Weights of a small mixture-of-experts language model, trained from scratch on English Wikipedia.
Size: 20 layers, width 256.
Experts: 32 experts in each of 19 layers, 48 SwiGLU neurons an expert, 2 picks a token.
Below are experts of layer 9 (counted from 0) of a mixture-of-experts language model. Rows are named gate (a neuron's input weights, with its number), up (a neuron's input weights, with its number) and show model dimensions 0-63. Each number is 128 + 32 x the weight over its row's rms, rounded and kept within 0 to 255. Numbers have three digits each.
Before each expert's rows: "comes after" lists some tokens at least twice as common just before its tokens as in all text. This comes from a sample of Wikipedia text that the model never trained on. Tokens count by the router's weight.

# expert 10
comes after: " the", ",", " a", " in", " was", " and"
gate0:169123119098138145161142090074169138126147182133123206097158105119146143135103124186130115149133122159154084163071122153092141103109066143084161137115154140126109131089126089173056099095118129
up0:103109183108188074153137125184127139138126135073114098166192177093093116133111103176106165098168113128159141132177147145123138122136153191124079177120089084125142085093134117126087211164088170
gate1:182131134142173105132127093163164166178108103150104083087106140091107205118102211158214103133122125153154119177121111144103114150122113087121071088116036147184064139059143131135123155109175096
up1:160075097099142108183150174147165093148088101084089109132125138156112116109118135110101194133147116135150116113147134150062048110136177136102125082117155117110135138106079095094107139119143130
gate2:129090139148116086097160159097121093091092110143126142112168135119040149089133130118178076078170063135076172170115102160119087130117142150167118104135152124175116107162167155143140050114115127
up2:076128097145117121121120158128140182160135162147088139087161103095093127128132112118134098141120142114092091103144155104137138133086166096103135102193175084083128114151085114189155129205087098
gate3:108135151090146068123078143178073098184125145090094152152093097121099153107134130152166138123135153113079102136136123103132149109140099118112101126173159128114180105141120108139118116116151108
up3:103107137146174119107106110106133149088161041113131076071088122169106072087125150150131128183172141164088063098166152135126133086152153136184140110138088100129141128150171149142131071130077108
gate4:137142044088155115175126114145112018080163165172161166080126144144172138152100111179093136095141131115130108186082115150142161145191128071126178159112117090110104150097148136086112133096188110
up4:067172142114090113130105163092131143121112151107127103115116121133163160117095079149154040073105157185075135130152118101134095111070171120146119158110179059143100145137113137115113109151097119
gate5:117177084064178103124134120100147142133114132118120158118113108131133177111115077149167164183124160109081114148154152163129132098156121113136114122197126119108122190113180157136135089079112161
up5:127184064150168151172155108145180135108139135097145148167186095105167180138134106132135146160174091118177166138103111158091130154093165103136123133136125137212100125151146113051109162132115118
gate6:166142107125114199159144166121143130112159099181127130174143132088205132147120053141087144101135202096171117160118139098119157108127039117118117133097098156169136144127118122169145053111092143
up6:140119106149030188114162140111131171082134117164163193139131135121077130143116096143132107076125191094148146132140148134165096117120157131101083165098099141184134142125135173147196100137223144
gate7:113162096143122122167184145092081141146114065133152186099152182104136107080099120216109135119159140088089169110069157110138183136166152088138131101123152077106111096163172084158115172142122192
up7:163159116151164157095149077134090135203107111127132146130090117120100197090054108114122146101154092076122125150125100137098159195151112135110140088123134127144097118175148153115081098141077196
gate8:182141087178112067145206142081145110127171062103151125143092073109116159111092131121108149051097156146199133128134124123157138142100083132151045109120129146114158111132132078139119116155079151
up8:153124104134097103181213178165117104118124151165174120149145120149093126125116190152191131097096100175146096093096106119125155115138057170105174134151098116161122105161127166151143103142109177
gate9:143138074156103081152156133164119090157135161149169147141128115121151193104079157177142094172162105113108075074116113160096121139156151103134103124133121150158102177125112134095125117153122150
up9:128118149121116145102133166100112105120181166155104153153083140145143134162094112122075096156124135109209105079095114148110101088138146140152098146130138095107088142100157121126164059132116099
gate10:099099090162131139120177132150100110104143132117138136143110197136116142143138129106134141119182122156162075110121148111211092096129134139147094120122147135102069060122184069141082145133147120
up10:099093088181086113110126118083132145162109148130096098124172134100132117120174114142106212137132108129116187084113144074165088129093119083146153150127140149173166144137113136193214139119173128
gate11:079119124138140174118144183228128139144174117155165150108151141135131150092156155135173194088157133169172091123103115075137112155090106087100115100100061127122099109081110115151114121156135155
up11:140134151121103061116149159137123182112113115055146124168109100134136083104107168107117091171092113147163134071108123133098076153104178105172105208094165166121200135213137151153182137190107148
gate12:114129138129104117136134121132120075104113106158134163087118100137147095103080153192104086092133160146072155161102116093166110157079093173093124104120062123142104119148197113147108125128124178
up12:113171162139161127107091148094107126120122121066074188081178094102112132130127164133130122167165127109077078153166131116088163069158101072110147160139094187126187153201086137082091154099128161
gate13:164121133177105075098138125138137087170103063161139122094092077084156110089152100118164120194061161122086153129169144047187131177111128132098130102129115134092105156148132155140163107101074138
up13:104117183102145126138140086142133128076151133148159119144142097139164098082129122125096190090141137115118170154115137142147126118142135107152129143102135116100081100141105119140120191056134145
gate14:142149054130186144093199106099163130135197145108123149116090162090092094103070120093134136150079082113173140121126125126148149123136142154158177137130178087121134135107168103130075158123153118
up14:125055129200052122170159132155093093084079160102171107143101150085113113155156098100071092180080144145119083134105115120145145162110127153147082097125092152156124147164170145139151182154115150
gate15:033135124102162137161116075141122109145093153130162155099086152165079171090117072171107175144155062147105078176124116175145130149151135161150124124112124119085135039053141095134128165113137135
up15:119072143075078102145095070099114154130157120088147143065089134184130064113113189145081099143121110102193134067142168110093118127117112148093176130098153080127127161139068151145125140155110127
gate16:140125072077118103176135130115150124171094151121136164187160135148185127108103170129115156074096150103135160123165081169115135150180120155128212102137123086148116145106130020145112122130130128
up16:115107153152167086114125095121135129148122153120098129055108156186110104089110168133169084131091143095109123136099128202133151125122163109171121166151097137077146077142099150117097125218088113
gate17:107115126145212135168148151135116092128085099126137102150127161198131089086194130123140107103100124140047122128139177092155182138141140143136159127131139136112075140122160130153083122081141160
up17:115114114102101064105147092133144122107145098151099085129153122114074068131185148108145118123100137071064105139102136077111155134116154120164083135188183143130162121141111082162185103064136106
gate18:150120159124124155104056098126101112186146105094180138100130131159133113172140150128196162140070125100079133130089143122149124076090143144108072130071165090183107137133130114143096098132131098
up18:119112099161141174147143181156150110146140142179106143095081102129053068146095132139143135104118074152132136111091104073128154099168093130121053114122141126116100128138131089117143078108146110
gate19:063138112091171176139116109085160107119173119167139135110132132084140139074135074117101128100103166055076153161137142155193131121181159164055162122187136112123142079173138137122094131115160173
up19:094130203096174134104125152195148108116125167148147175174123125092142172157146123135130117137127075164149157157090143129107144144100098164170141132061193121059136154116104175111121159079102135
gate20:150121104181139125158138112131146117193137146122085150074135166141114128104078103152145098077151135071101170199115160144200128115136119127193178142121141099096148107115158119186170108147119090
up20:183121113107085180103161137085203170165192113159156154159122121116133125140140091134118189149139135135200107088114119081076057141202156115152085169136114083121124140130117097201120114153108086
gate21:095145135122159117090055096115136182150137133158156142105149179153128095116144094185205167150144135149085127116140160133110146163147120090114180118156173146120087108146124162130139166144097136
up21:105125149142119088141125129155156145115124111135154102147108157104101091132090136125107199089124121156119142130172137203107113164049135127118117137122155156119120065084076117113143101078143154
gate22:163147164129121041122134107092133187153090091108135160090133096121112090075136107196146077176190130100172119145119155125193126128110107176150170108108105121091143115111123113182131146122142065
up22:136145097100171158101129166149128132153165115099110147138168066193115125125123115165134066155119160138118098077171176067149143199118081134145115196158167121133140093065139076125176081114121133
gate23:122111076124203107121195084108127098137134106132171153228129188071147068140112205131104155080175131096101103131106106155160124157170141091114190218145138086130122134128139139144074100152101142
up23:168179145136163081203150146134163079147164130099129091115014121184084075145102145146095108167171142178131141181095104097134144154138163154143154138061173132131167162177182099133097137127161147
gate24:168188107205129131134154138079134130172133093132137082144153116076132131098107119118228050148103105129112143138134099133132105170109128176109126147144140150080141145130200111143096056115162105
up24:125129154104119139162120033149199219175174122107080082152081110147156155070036130176147137231125123096137093102114134150129136123154157104128153170122141173139124139102142118151105134115158120
gate25:067138145133136139176159146079143176116085111106172133128065120110131175092158118153195135089136157126083156145121156098110141198182126163127183069161130102100122117084074152113117116069121115
up25:136103126151088129083115149114117115126101073091086174152120157121131106096174128093130144132091120136135170110081167166120132141154113155107152151104086159081172119177098162130114117115135207
gate26:111143099147134133178107158140153125174130153107133207177080143136151129060146075089116134133132166162125116121090121147152097106094125175071093101131142085105122097089140119136128115136116105
up26:136162121129164139156088092156129124116118149169081085110163069164115120126109127084117182160127128116143190120092121110180177152067134184171162090106155091132139063124078137074136087181129149
gate27:109127170119085145155160167167165188163133114147104090098155170147131105128220116074085093166103114064162091129158060065089103123138121147100064140143143109129129133123086074119067093102124120
up27:157170144141101164181174074164122128125125146093092157082140127114156126117165123124169121128150128151151128174115132125133107123160142106111090116173084109111106126104125148090138089118106182
gate28:093125147140159114101051140146139157122147133125135129154120171116097085136115132133136109117054152102151078140126123149109146081089103122128116178177135149147098204150175111144141204104121119
up28:110076120140111080064137068121144139086143124146162146103107147152128167124078093143142102073083143075096153116129142098167121079154106088102135182088122131091129130164135087105117098113169139
gate29:157127145132189115153181138111129181109146078145152149124097199164149077020181086127115136133133154117130146109103167149120149148115119136147145123082140146100111096108094106106141162131131084
up29:131173109172118175145177149122140136129079161186124122086077133117138126190095115166138085158151108107135103139117121096147113090112151164148096141133144111100174175123149172134106134113143153
gate30:122100147163114102162194051097075133131125162126151120080156133168147161153136102140121129080120078111071153136127129110100197110118132101186122152108055125177105099100130105146143165121122111
up30:105173093118131028112162122137122110132157136125105152139053138124149177174163094156112121159086119147184159119055127126115130117110131127098079114113129147138143136096112095140148110077142154
gate31:119102089103130136154129120123132109098049096179081197104162128115123109112122146156118095138068129120111183133148108137136110089118107091102113135140129094115106054123178108155150139061170136
up31:059150142117145164105078094186114101152138153120177113079197183182134105112085115161131122173119125121134117161135144111167089100119130132113012136138118099152092134143149129163165153042153114
gate32:150149074157096118100221169109109064107149155170120120097082134140092128115119129153121154162112118092129070081107103113141132183095168139125151133173159102127097109123148193153126161087118133
up32:162127150182081116135134152182184129088123121127091127101140135155155179123133126075153169112162087146133145131165115083119143165146135170079057152171110126140067135142117115147170058169116149

# expert 4
comes after: " a", " (", " and", "-", " was", " an"
gate0:072143144127128126141124105111174125080169151114136178212082139088133165078114036136151083134116137155106128141134113198159125125126111089105154102134159109140154134163142156107170135179120166
up0:072188160077101094123120103107189064106139125122192095098155189150093065137141181184131099205185119122059162101127136176147129172141132136077156104151120101100133107129104151210092098149141146
gate1:105162131155173095127132129156131081119134117184076137097050171127083105115114144162159127147111133129145062113145166096171164163143146101137137100151157097135101185082117110148137144108144096
up1:142106130118139139117070102135167100091143160145097088141088180092111169167055160183148103100179159184077137166115120098096090099132093180100128136058183133110091178114115103195161092144071114
gate2:087135116112108174120120130156144096177105057124132133085122103172157118111115130152174166184106086099104139150135138069078110070118112108143074150127084153099135125130148188153141179130148145
up2:049098145128131098091141190115155151158097146074131135165167101087107200095107092080159126148159128150118135180122153149161153120132083096102143091119118170115132115102111089102186103158150080
gate3:080131144075118185152121162092118161135089127099142106159157067140079152090112169148084132101099134150168118109114147076187119109195139086131094110132099090219037129087084140165114147096056099
up3:142109065101120179160137130117142064085115203181066144145155079145151159185114119184134139123096208119158135135164093100121130123137137130162075161166115167146123138103133151103119124084145124
gate4:124164122164162097120121131107118152124109130089073126121117126115167140091162146107206138074064098121145119110166137095106113124137117121139064130178123135122125157140053168104194126114171149
up4:140157121146086130133173120120168094076165145092111095133105178128089174122112130159109134103141200071149128188135105144152094104101104120103103126098129115168155127125116162157135162149050154
gate5:057124069050138108127114156169121169119121139040076153153059144148102110120053097171129147113137089107152095131108188142187095090113167136138158111116127153173119169156145119149143189105102114
up5:119120159132158148126155155152115164171172143126152144085133092118140130065181154037151120137112121100123140140119188086090099101164105101093106112109115151159114121094137138118137091129158159
gate6:135190159123148108098147104109082122132085058118110075179085136164140090091145152137121138185112176129105152172128125079113149165132164188155140091123142122121094206123114099174125155071103132
up6:180144155158164139137118062107196079156119118169173129093084143120079104118165179143146102191126144166155111102146122158073137144095136153154126199127153100088210108169169122065090130135137141
gate7:163143177139216128121150123084149148105075183104099207062091072150081125085057146131141105139134152155078079078126176146171095166159158131101116125104118108128144112106144095113123103133151137
up7:087134181084102132125106134163161099113141136120101156124179097122111110104157138144144180092095157103113168103052074144149200238159131110133122132091145200183147143085120077109095150138140132
gate8:097151134105143089088083117115161070089137089081167171121094138107079198056079091078143116113121173156161104175093152146124122111096157119111157128131110125107206185111173121139122107111143094
up8:104119167089155121129116122114193088166082147089134134121131134134143078137136155106170106133081166157206084099122122147087109095138131144146087119114113103175077087183085087115155144074106154
gate9:086112123165135162119081148138143149095152138103152113163158161123050180076125071077137172130121064165135131161139144130132122145124110178059172107082056072144086197162150129158080137130120173
up9:172109137190079169173165170137104158107162157180118135186132072139172079114132119092094094151102150167111141088119142149175157125159091145179117099211162121133105114132135158092196191133081127
gate10:140098144048105158134154158064133187160125094116150122067124118150085111095059118084147142067165116181066131146126137165107108098153137107131164104120145148154143125122179149128100233107139158
up10:109116075070125164105096183077110124166095171098121162067173132130149147154115109131107108140127139130101096157110122078109082139126139092150097167145105159144125095132156070158150116149174070
gate11:109179143071120101117133148171108098141152145073165185101086095130127186108092177078090110096183166143155168129130145138071151154150055165160119156117115126146115092105157053198079157106126164
up11:113183169142192077109101122100116179102116089088127127158083131145133123096064119132149126104149153147153096149116137182110087157123133156122135132103121163145123087162066135171064091121111178
gate12:101119083122191122115103152095149149100101085136109155134139176102162148099136132105114185105058132141128087130143117101144113183140120072150160120075053139142077064086129099107126157134105108
up12:104112093089137127093118115205110130133104141180171137124086173072101156107150092162109118125111110157199154067109087131179095093169099162137108127141142118148068127114142203126149070087111108
gate13:089160159148168106098097144129164151183149115098125150085098125146117128112124120068194198146091083170139104137134149096161151185116108077141101102107093123083102138145103129161171107105135195
up13:050129181128088175153097190073133132119092146130154155199090184055119114148095091134162152149190134106181084107141139094161118128146125127072135131111120051115141092168105148104116150166109148
gate14:089041119104155091128071131166127089119104157100108111223168172096125079134132173153098109133127126118153147167124141128160090157152189173106131086078122068136133196171179155175138167083155131
up14:124121150108129111090084081132113049132140116182165157077095098171096131088121153131116134128155107151141135169138136132114122075170098082102161141121140118063175132145169100141153157114151159
gate15:095125125150129092125177076136095124121090125129134119110140134161137152145133143168066145141117144090112107107144144122170152152108159166065155107139151088136136152091088145162160146083161142
up15:160114146172105119132111078093165134141092134135127098154146091143139136118118066150139137171146097085165130141100132122138108129150145145086052232091141074085125166118181130141128189186130141
gate16:065204158153108114118112088184128130058157099202131135119043165145121132097034137085112155178158197131159121105124131113118108066155190165113047098118183136125160160102122166123145169144170178
up16:077095097107177156114128121116105122171182116084100131105146118103126109111184122119129100117115082128161110111142113122073187136159134140081143060141067160136115110150133132132120108167085146
gate17:135056153131133179120114065141108113100119119180087166090182098123113068119126125111101112107115184144166109191155179140124161133151154121141133149144180078145090134148192102178096124115176155
up17:102144092110121149114170085133079159102086087091141163124119117125134121110139111096146170146189101125174131177164098089125117095205096130122095133136087107101132173163143108128154119103151143
gate18:147138079150080141165155078119178093132107137153088131072183145120144055142118111090107061156110144093118111162134119185115108160113132128100070157142095125156191141087173096128126101130187124
up18:083188138124176136126157142096165127093131134116151103093111078128139087095113179163142131139177171124102153141097055106123200115129162132122195146156165141106110093136135143138088128151112110
gate19:106133118104121139100064154180100129097119159116106163098096148142087106103066085167137110105134142067134120195165097138142153178186118109141126161109088154169093165210203135168118188121167116
up19:113106093134149137122122123126120145104097117092154205113135131195114139103127125115104087141125109125242178118153164134172067138081114124145159061158183136145209134166112157133166103189155080
gate20:091130127142161171142125098118116155137109166112179159120038158121153126105147156178156145087102139142064168127121080120128115105189151111158119079140108085081132197130130170157138083114149164
up20:128131155144127118146159153125113127144083117080115096189148096136095102140101127191105098185143130088094170169101152153152150052148158125162052111111152142093101145173159240132116081155163098
gate21:146094113131109122132070129130126097130145138118123128111116148138117178103144131047147158077143096137108128191144092128119158128154087111131156113076147110164147095112119127159089143182090139
up21:080127078138117114092075173169150188140134174127073114144151106081098161107042147111145138145118094146164127164158135080161112141126075101082158154154128118150121099135102127135067161096107140
gate22:119114135163186216129161145118116191127164165090135157126091086126115135105156067113117150055130163112179189144147153117127142170165098088114177110151160122170122160146100163175149155084190185
up22:141153127118134205131127147100097159156176116103058135106131118112107087097130062179121166102110122100111133093122110137113125137135088075186128099187091054180163132168116121164133107117040152
gate23:115191122116145198162159086066139129146143163221114102075135138153172102103128083162132099080140126141143128197096140154164148099121152118159135089127154098087146110135116081141142097140136120
up23:144180165159149134142145068187146140095111141087131138134105059164133113151137134106085075071107033144107089107154203122124111160131108149132127093134124133189208116064101172114135187166085155
gate24:095102150125133187101085073104136150155023114109130154124053133129173178093182072098103134133115142140204124150095159062094165094204143121119184158134147111146173158138116086115142191100135130
up24:110147130131113092145169161115113158052159107122093125121131151116116119124146137132053120143118071136118203151136069168165101116091108148095114124117119120164117128108095153161118119155121145
gate25:116123087129125171093136132079153116145098104114121129177077166131123127090088104156140151148111093105174171187119143095101157133075133076199160101134185049146081127120125147211107121121091161
up25:097180137131174112146096134131092203111132135164157137132105187092074162099136084117152135193128175135135117160190138134186153132107083111223104128141166123183096141106132143160134125098164087
gate26:072074119111121155105186112132102125190171111165105176091106078156100083109093084141141179156176086134178128146148120115120129107213118127087088130126134098165155131137143077147159173110100142
up26:185141105138147173140164084165085055114131130086122114151135097133056114133123101084172105160028152105104134131126125092092134110143165099168134118127089101138139117119127120097154120162151136
gate27:107119159154100103109136165123162116139133131145145167152132128142081091138070104071175111122118112129115135151129127153085155168049137102173055070110095121150181129154175142135155142135131091
up27:142047180173141021111146126137154095134130100098129145149163164192067102166130122092166070116155117091084133081118111177161101133081112146149109095095089120137147076118144067157138138147101146
gate28:122077144128207107149160153081115154101116173081113123156141129190134174081078132188172114088118120085156151132115149145173145167148168107140143126157128084138121135110203120135155184106126096
up28:108176130138101038101105169142181072115111112124102138112144082101110131137177089112142107144133094127192136085156141092101168037098136120095176169116171133109121078162099103117073112120138152
gate29:134157102150162121116128137095126120186122150063127119156158144159156114138097124117120119151132132134107140119157127152099116122146132124130201152125092150200221100074102093134195097171099125
up29:130094128106107209093104143109110153171136129086111166106146114136066084134179149123088093095105134107183116094063146077138075111086100119172117077127095098053183115115181133123136204083174138
gate30:111128121115129171083116141126096156187133142147104113132115081141171196117072106143168124151081126098167137179150101127118140135200084085141110075115123170123140128209105125148144054162122174
up30:081096111124113119118124128167059124153119061103112179105167118166080143150106115199157100178142126113079112095151182117092070121137209158132115113142155112143150140079159193092133059129123090
gate31:153104123186113201143139131092163131186105148139160185187117191131088182095113110116119158122020164115080190103151136118138123106125142183078104098154147103110121154126132165163139103109155183
up31:216111098113087126127155132098156113094077162133072131131169161121163108087143093148111136094096138117129179072131140140099116123174134105121102111124158143101120080100119122099107063188122096
gate32:042120116105129175090117125102149111214137091092187154142154152102129160069133168135134181103070207130167144140101113124152141107133094139141145205137165118094100097189141157065155148108124125
up32:093163139132120152116172124113114119113104127103102090032150117118126102114127181132128148138170119090099168137177102128096107094056151108126170108053130148138183104155134134085177117125116087

# expert 0
comes after: "\n", ")", "0", "3", "4", "%"
gate0:106141136163141173065090189113119130116122145137150126090088096119153102117139109171154181100140133117125135133152108130107055122114116102121143101182136138106162154130110116168098135140149186
up0:123122147129161120130148078124167061121136136158139121184093131108129110151119175179138155135100093172058128098170133120119141114137155132101139138182131179128162070094159146108154136154118190
gate1:146144135092156175121110118181173107153112192141100091133135064129156133126199117140095140114104147119182181123110091073157138085182158141189137126119085103070043163156145154143135108196130117
up1:155151169167077140137149148099110141144184153175186113140127178119086131105105134177164067157129149152145149128085141189211185098147139121157094081153083123165136068143143115142108138112101155
gate2:122182084114108159161151132110203109108088139150163097143110148109180164145126080176129095163149177124170062121158176147130221184118148116125082116154136073217184124067096066145109105120108123
up2:113161076107203145130123164107213140107147117181145175156110110117085085111095099120148099086198117150121146123104114163129126134171154206073113182125105098132116162159144139099097140189104139
gate3:129150189115175122133175114085160110143155137075106161059114151128189079179060086137139183153066085128140151122149090155146115097114100166160163194177151104043127126065128095103128107149139150
up3:190092099114127176122119061125088125138099169152111172194140111148119110168118144136141110109149155139150075123114095151123115137141168079153123157090124108083140116178083083160092138113120129
gate4:155067140112110122146142110165187125116166091107167123105136140129102154101138185182140102156103106068129116137134178094158143124133121146089091130120139142134097133159135168113137176110145138
up4:091156100158091101178123112106105127123128117121038158164150057140081152128142102142120118131188130120188149133136112159098107121148126094156149143122155153118141117106087064090104130121130104
gate5:137078050092109114127095161110158152103124171174095128187074078109168151092152155148153102104157134158125079124143150087147169060156120119112175107111126102112129134176096166078080110112094117
up5:174128132166108049093129134149180105108156108182205172112191104158076150138113125128155108128139148102130087137129128144123143087138097113080133117113112109141136145128122130137202129111113193
gate6:167169157118111096158153142156113085108131217101099086112154117150148115152130121120182186155083091069105116129164144131123172192075110130106131149171069099170174082093133147081123108096132074
up6:134145132229157203121086163121127150160119166139087093186217178108198119089165120069194143082103128107116110135169131089144149129123109120102154172095114143117113108110153125157169153160153154
gate7:120087086148114130120115167103164111128140114113099137124142156160133123136104176109117112097127111140098179128172181128143096109163091097127068169154151105239115142148172122126142145115149127
up7:147111087100110133118108129143164150125133151144086132129137134115096166101154148166131139125159140124106126144092151133132106129202088123135113104120085124149112156150123149140104122141089127
gate8:076104155184112144076157131095096123168146160106089129101177099157154106124195116078127072079111090103100095119130115146095154148108097119116103150102093154164054083202173081097083127067192168
up8:130162138155126120111106161180089108137154168138174116109147089054106110147170140127141109131093178113128141159107107201111097081167115111140106170098113075112114115124126096136182138192176109
gate9:152074016137088102150178060124119111135121124113151137110169102129113157136157106077149102082069097113162121123129083104101120118147160166120190195105108130057079173053110135115093117168102066
up9:145137179108143138159119150157127166084149106125129140091012156166137117136110200139130081127083116075092102148170129106169133142159173164077095122153125144119134163079145144197123042129121098
gate10:141134120113096156067097079134134151140190221174163148111118124091090092109076074137153190092131121189134121174100162129133120135110069147113083183154129123158140104127173103103142127125113145
up10:163139117118169126158125211112144110101128137126121109127073102110129191079098116149108103153134138123172087094151103141162169079056107169147138165165109151136159108059100101106136144104158117
gate11:166097080146131146132144134120192122126119138178165093122171167153138104120103159156193135148140177182143109108135087131172141051100131131082159158076147143089197140102100143160128191133184161
up11:108167164114105155100102086160158107119115154140174081139172148151125110140107129085203130211037122133161150132152118115138141097120176151171109162127119122170148146188150068155086096135120128
gate12:133214192090161109088082165136142137145154086117105129142083195106135097122144118093127050133117120162182137177112125136083120115133124096116144133133135138105140117115135125110127202011168168
up12:125175090126145128122131127081158154132178096124129112112074182111104073018101077128089170167120145119143172149126126183145089149139124122167229143171139131139158114092179126111117138126090163
gate13:104121093100156176129116129079120138139145206141150052120154125185119026054144172129116142108134154106134147147154151127096129151152074171179181066150089136119131147120109157117123143070130117
up13:151159119097166119189179156103118147145161096157145154171091115153127122066072114156125065067167169102125099110139131194101090121140158094135097146127093098139103172206170168135141145145089137
gate14:203197185159146078130079118094180073080114200099137151032166122148119082153126133148148099097078112147101117178117154127135136116110138147088139132134109123126106096077162145085120090108153059
up14:151128147164135090106135169121143184104129154162111104148129139097137101138146050120136104146141170108118119147096163173119116160166123129117168181086167116165115108154128115111068093153158155
gate15:099106137079175125133104140110179110119115149108029114129130099122090142181169114135146138151113105203122199154103166158138147072122131164160152146170180069148132113117111110105092127047136133
up15:115136124124168173137146173136065122175123103239064164126095085105108143148176125176081108148130160156095095102170106121146093125163146162141212171154130136146109128180176096135085116105097133
gate16:184160166146157153093082119108131121158135153136175122084127150127077078094145169168189095142082094138123158139145145135127205139144189121154095162099143135111111131118119079153163135065091144
up16:109154191147139167140144125109138127130159106192069073092124103125158110146112137111119063152099133123114146169125128149151123110195147102127110157111184074207092172118113105154080171121091131
gate17:121153082125083142158134199130114114154180207137152171158084173140140159061069130149130136160150129124119117078178092082143184085182105127130170131131132094062124127053142121122089097140143161
up17:134127096206133172149068144152142179171101153079143156192191132115046186093161161056202129130183132108135164124134122095113116120133145103093148063070132147145138134126108130126107155097097131
gate18:138179097135190090140140091150131197174133118123159187149114129167113077148170120150081162144096111063156147127108145129154093132104105083184131111155171169163129167100116146085159178157117132
up18:125141057118136077067104159097160171116100178172072125092153108107130174132132190119163100126145139123201136149118154110098071089146192169119173113093154136107162143096126124158103112144158104
gate19:165147089138102142111104138151163109175141128101115116080097132141085078111118113132152143078149135189169100145103180072075181108066140120104128092157147165149125089029120142148170109128151135
up19:132167129103112102114062136204128144131103123159122098162136119147145133110077093148148086120129148109087067146091140138155108119075087099106174206130117138112142125097150135109140162133121102
gate20:176135080134154082139150133128132141172162148152128113102088142101109129168105155188136138134158164126152136139146121164184158136144144159122150185141134133092217136130146097168076117090178093
up20:183179098139146128113129190130170123152094151149098080229071111087162097099110085120146178126162152081182095108128150124169121097104091163129203128056095144182141073115135131185124110167109147
gate21:206121118132127166143157109146139103158136125145060065193113140125085098091155095054146177037115162178087163147143157140112120082068139173138078114156159108126093141143193137158126147129120117
up21:162092096143138096193091139204125072121139144125100078144127107189139118045130112145137107182087180120109109130151147133190120136126131151150092050124104169078142155122113085135168138140076137
gate22:120162121112115103117141100140143078099148144128131103100127134130118120147092119124135069117062101130111158166102112118090142128150114139134188127146126135092130132114153144171142083172157142
up22:124163144126125126142130124186156099069113121101137125137128146114187101182153169150090126144069132125132107187100127114136124121127168125129114110126107080160094121130111096126133101139151163
gate23:061141113137134160122114105172112132081093079124169114118092122104127106128135091110165123149123173166093114133120147063107104134134131094096168186148122135091086154109086126112130119135136118
up23:129149147046166176131157131126123168107154130099124160130115114111185085108097094129166119144111148127133121088167147089124082186139135103164134158094114109129127185191100147108138141125124087
gate24:105125127179135138094106118161096146131117094153095073081098167126132159142061136117211105103068142150119104143142086134106118132103124144181044135110067132168113177138162090152147128175134117
up24:118110125120160120117117141110142114122165149105129110134097187176089191145100177148143133078113089150104137186145173204140148080094135137137121126125110132193137091086219150149090096049169148
gate25:134129124141110014201094100178099117155157107112121097156056149173090119087083129128112136131142120168147102109140153150108147125155130109158146158070104158154172132117109133100094192092175126
up25:098080145162126141120149090143077152120150106085158140113188093169129135148204136119106130089070158107106109143107113071084121152151165126116180094162155073153071148118148194100160155154151087
gate26:150091145147133076154143107127130086091183109144063133046173132127147138090078180086162159196094073154175109113122114146071167140109117147140178105144152117060099128089103151156160095154138112
up26:132087112049061114115147063095097095130113199127112141138112139170165119161130073104133115118156129113118154133141158113143114085159119137149071123154180118154078111122146144139153158073169095
gate27:099132109137135060121114175101128139069167104151138102063158095122167114145093113135159121143098134155094089130152165119097170165108141156073171167141211161178132039072137138087091084097166148
up27:112100093168131122143081109151146101187084103111123123115123104094128119127143193068132105133124080126201111097155187127096164168189134118157067196106117126127144160189122112145098142078126134
gate28:120084108144150147135117144124195134154122177132179146107149066096136151135063137130133147132110158055077083129119148123072071105132102146082133171123147118129114103091124087126132113101088128
up28:140086104112060101143144156060094178111084084174114103127081101127137133143071138071159142138118164104152099143102105155114172179143116141150094146181188144112164115104116116128076092094170119
gate29:124105078131154110174180158081135126102109164110158099130095120164151172128150153094093101136142100066113130109163162094135110152155146133130083121106103157172111143127134108110144108184110153
up29:136215122192152205104146147092122113188131155188142123131151127078117146131206086121112094107185155128116060156131156150120112212128071114115119152096090137145041148180178113185116130091156222
gate30:112106132159158163107068159115121154121137120105217140146100175109151169089114139176127121114165115155139106127149126130106110115194114089153108136086043150133154129116100134153123187160073153
up30:129164146164134128151135195120155154153099194135097138147072175111135094127066162093112161138096146144191124131146097141125126082136123115136115176136116150066125125079098194121143206134135091
gate31:158083170141108175102064186043168071116157085081141118133205084128151100118080181084103128148122151140119118117209084125117065111120176173129156169135144122122143105157106163134186165114178160
up31:142155145171126108122103110129134104141197156137127160074142174110132064107211179061091108159114140125136147128118137111191146082180106137101170148162089080102096033163162148168124126140163119
gate32:172092070137170148149139170048133152085126097166143079110076140114084108169129109125111131141141148142116139125139115121109126114123120184167117114186161091154157141158078131165132100113153141
up32:078087111145187152184214129125149165116125070154175134179114156148125082151182160113105136116106141137122168111153101138143073124144120102129130141124142137177136132094109127079107169108127135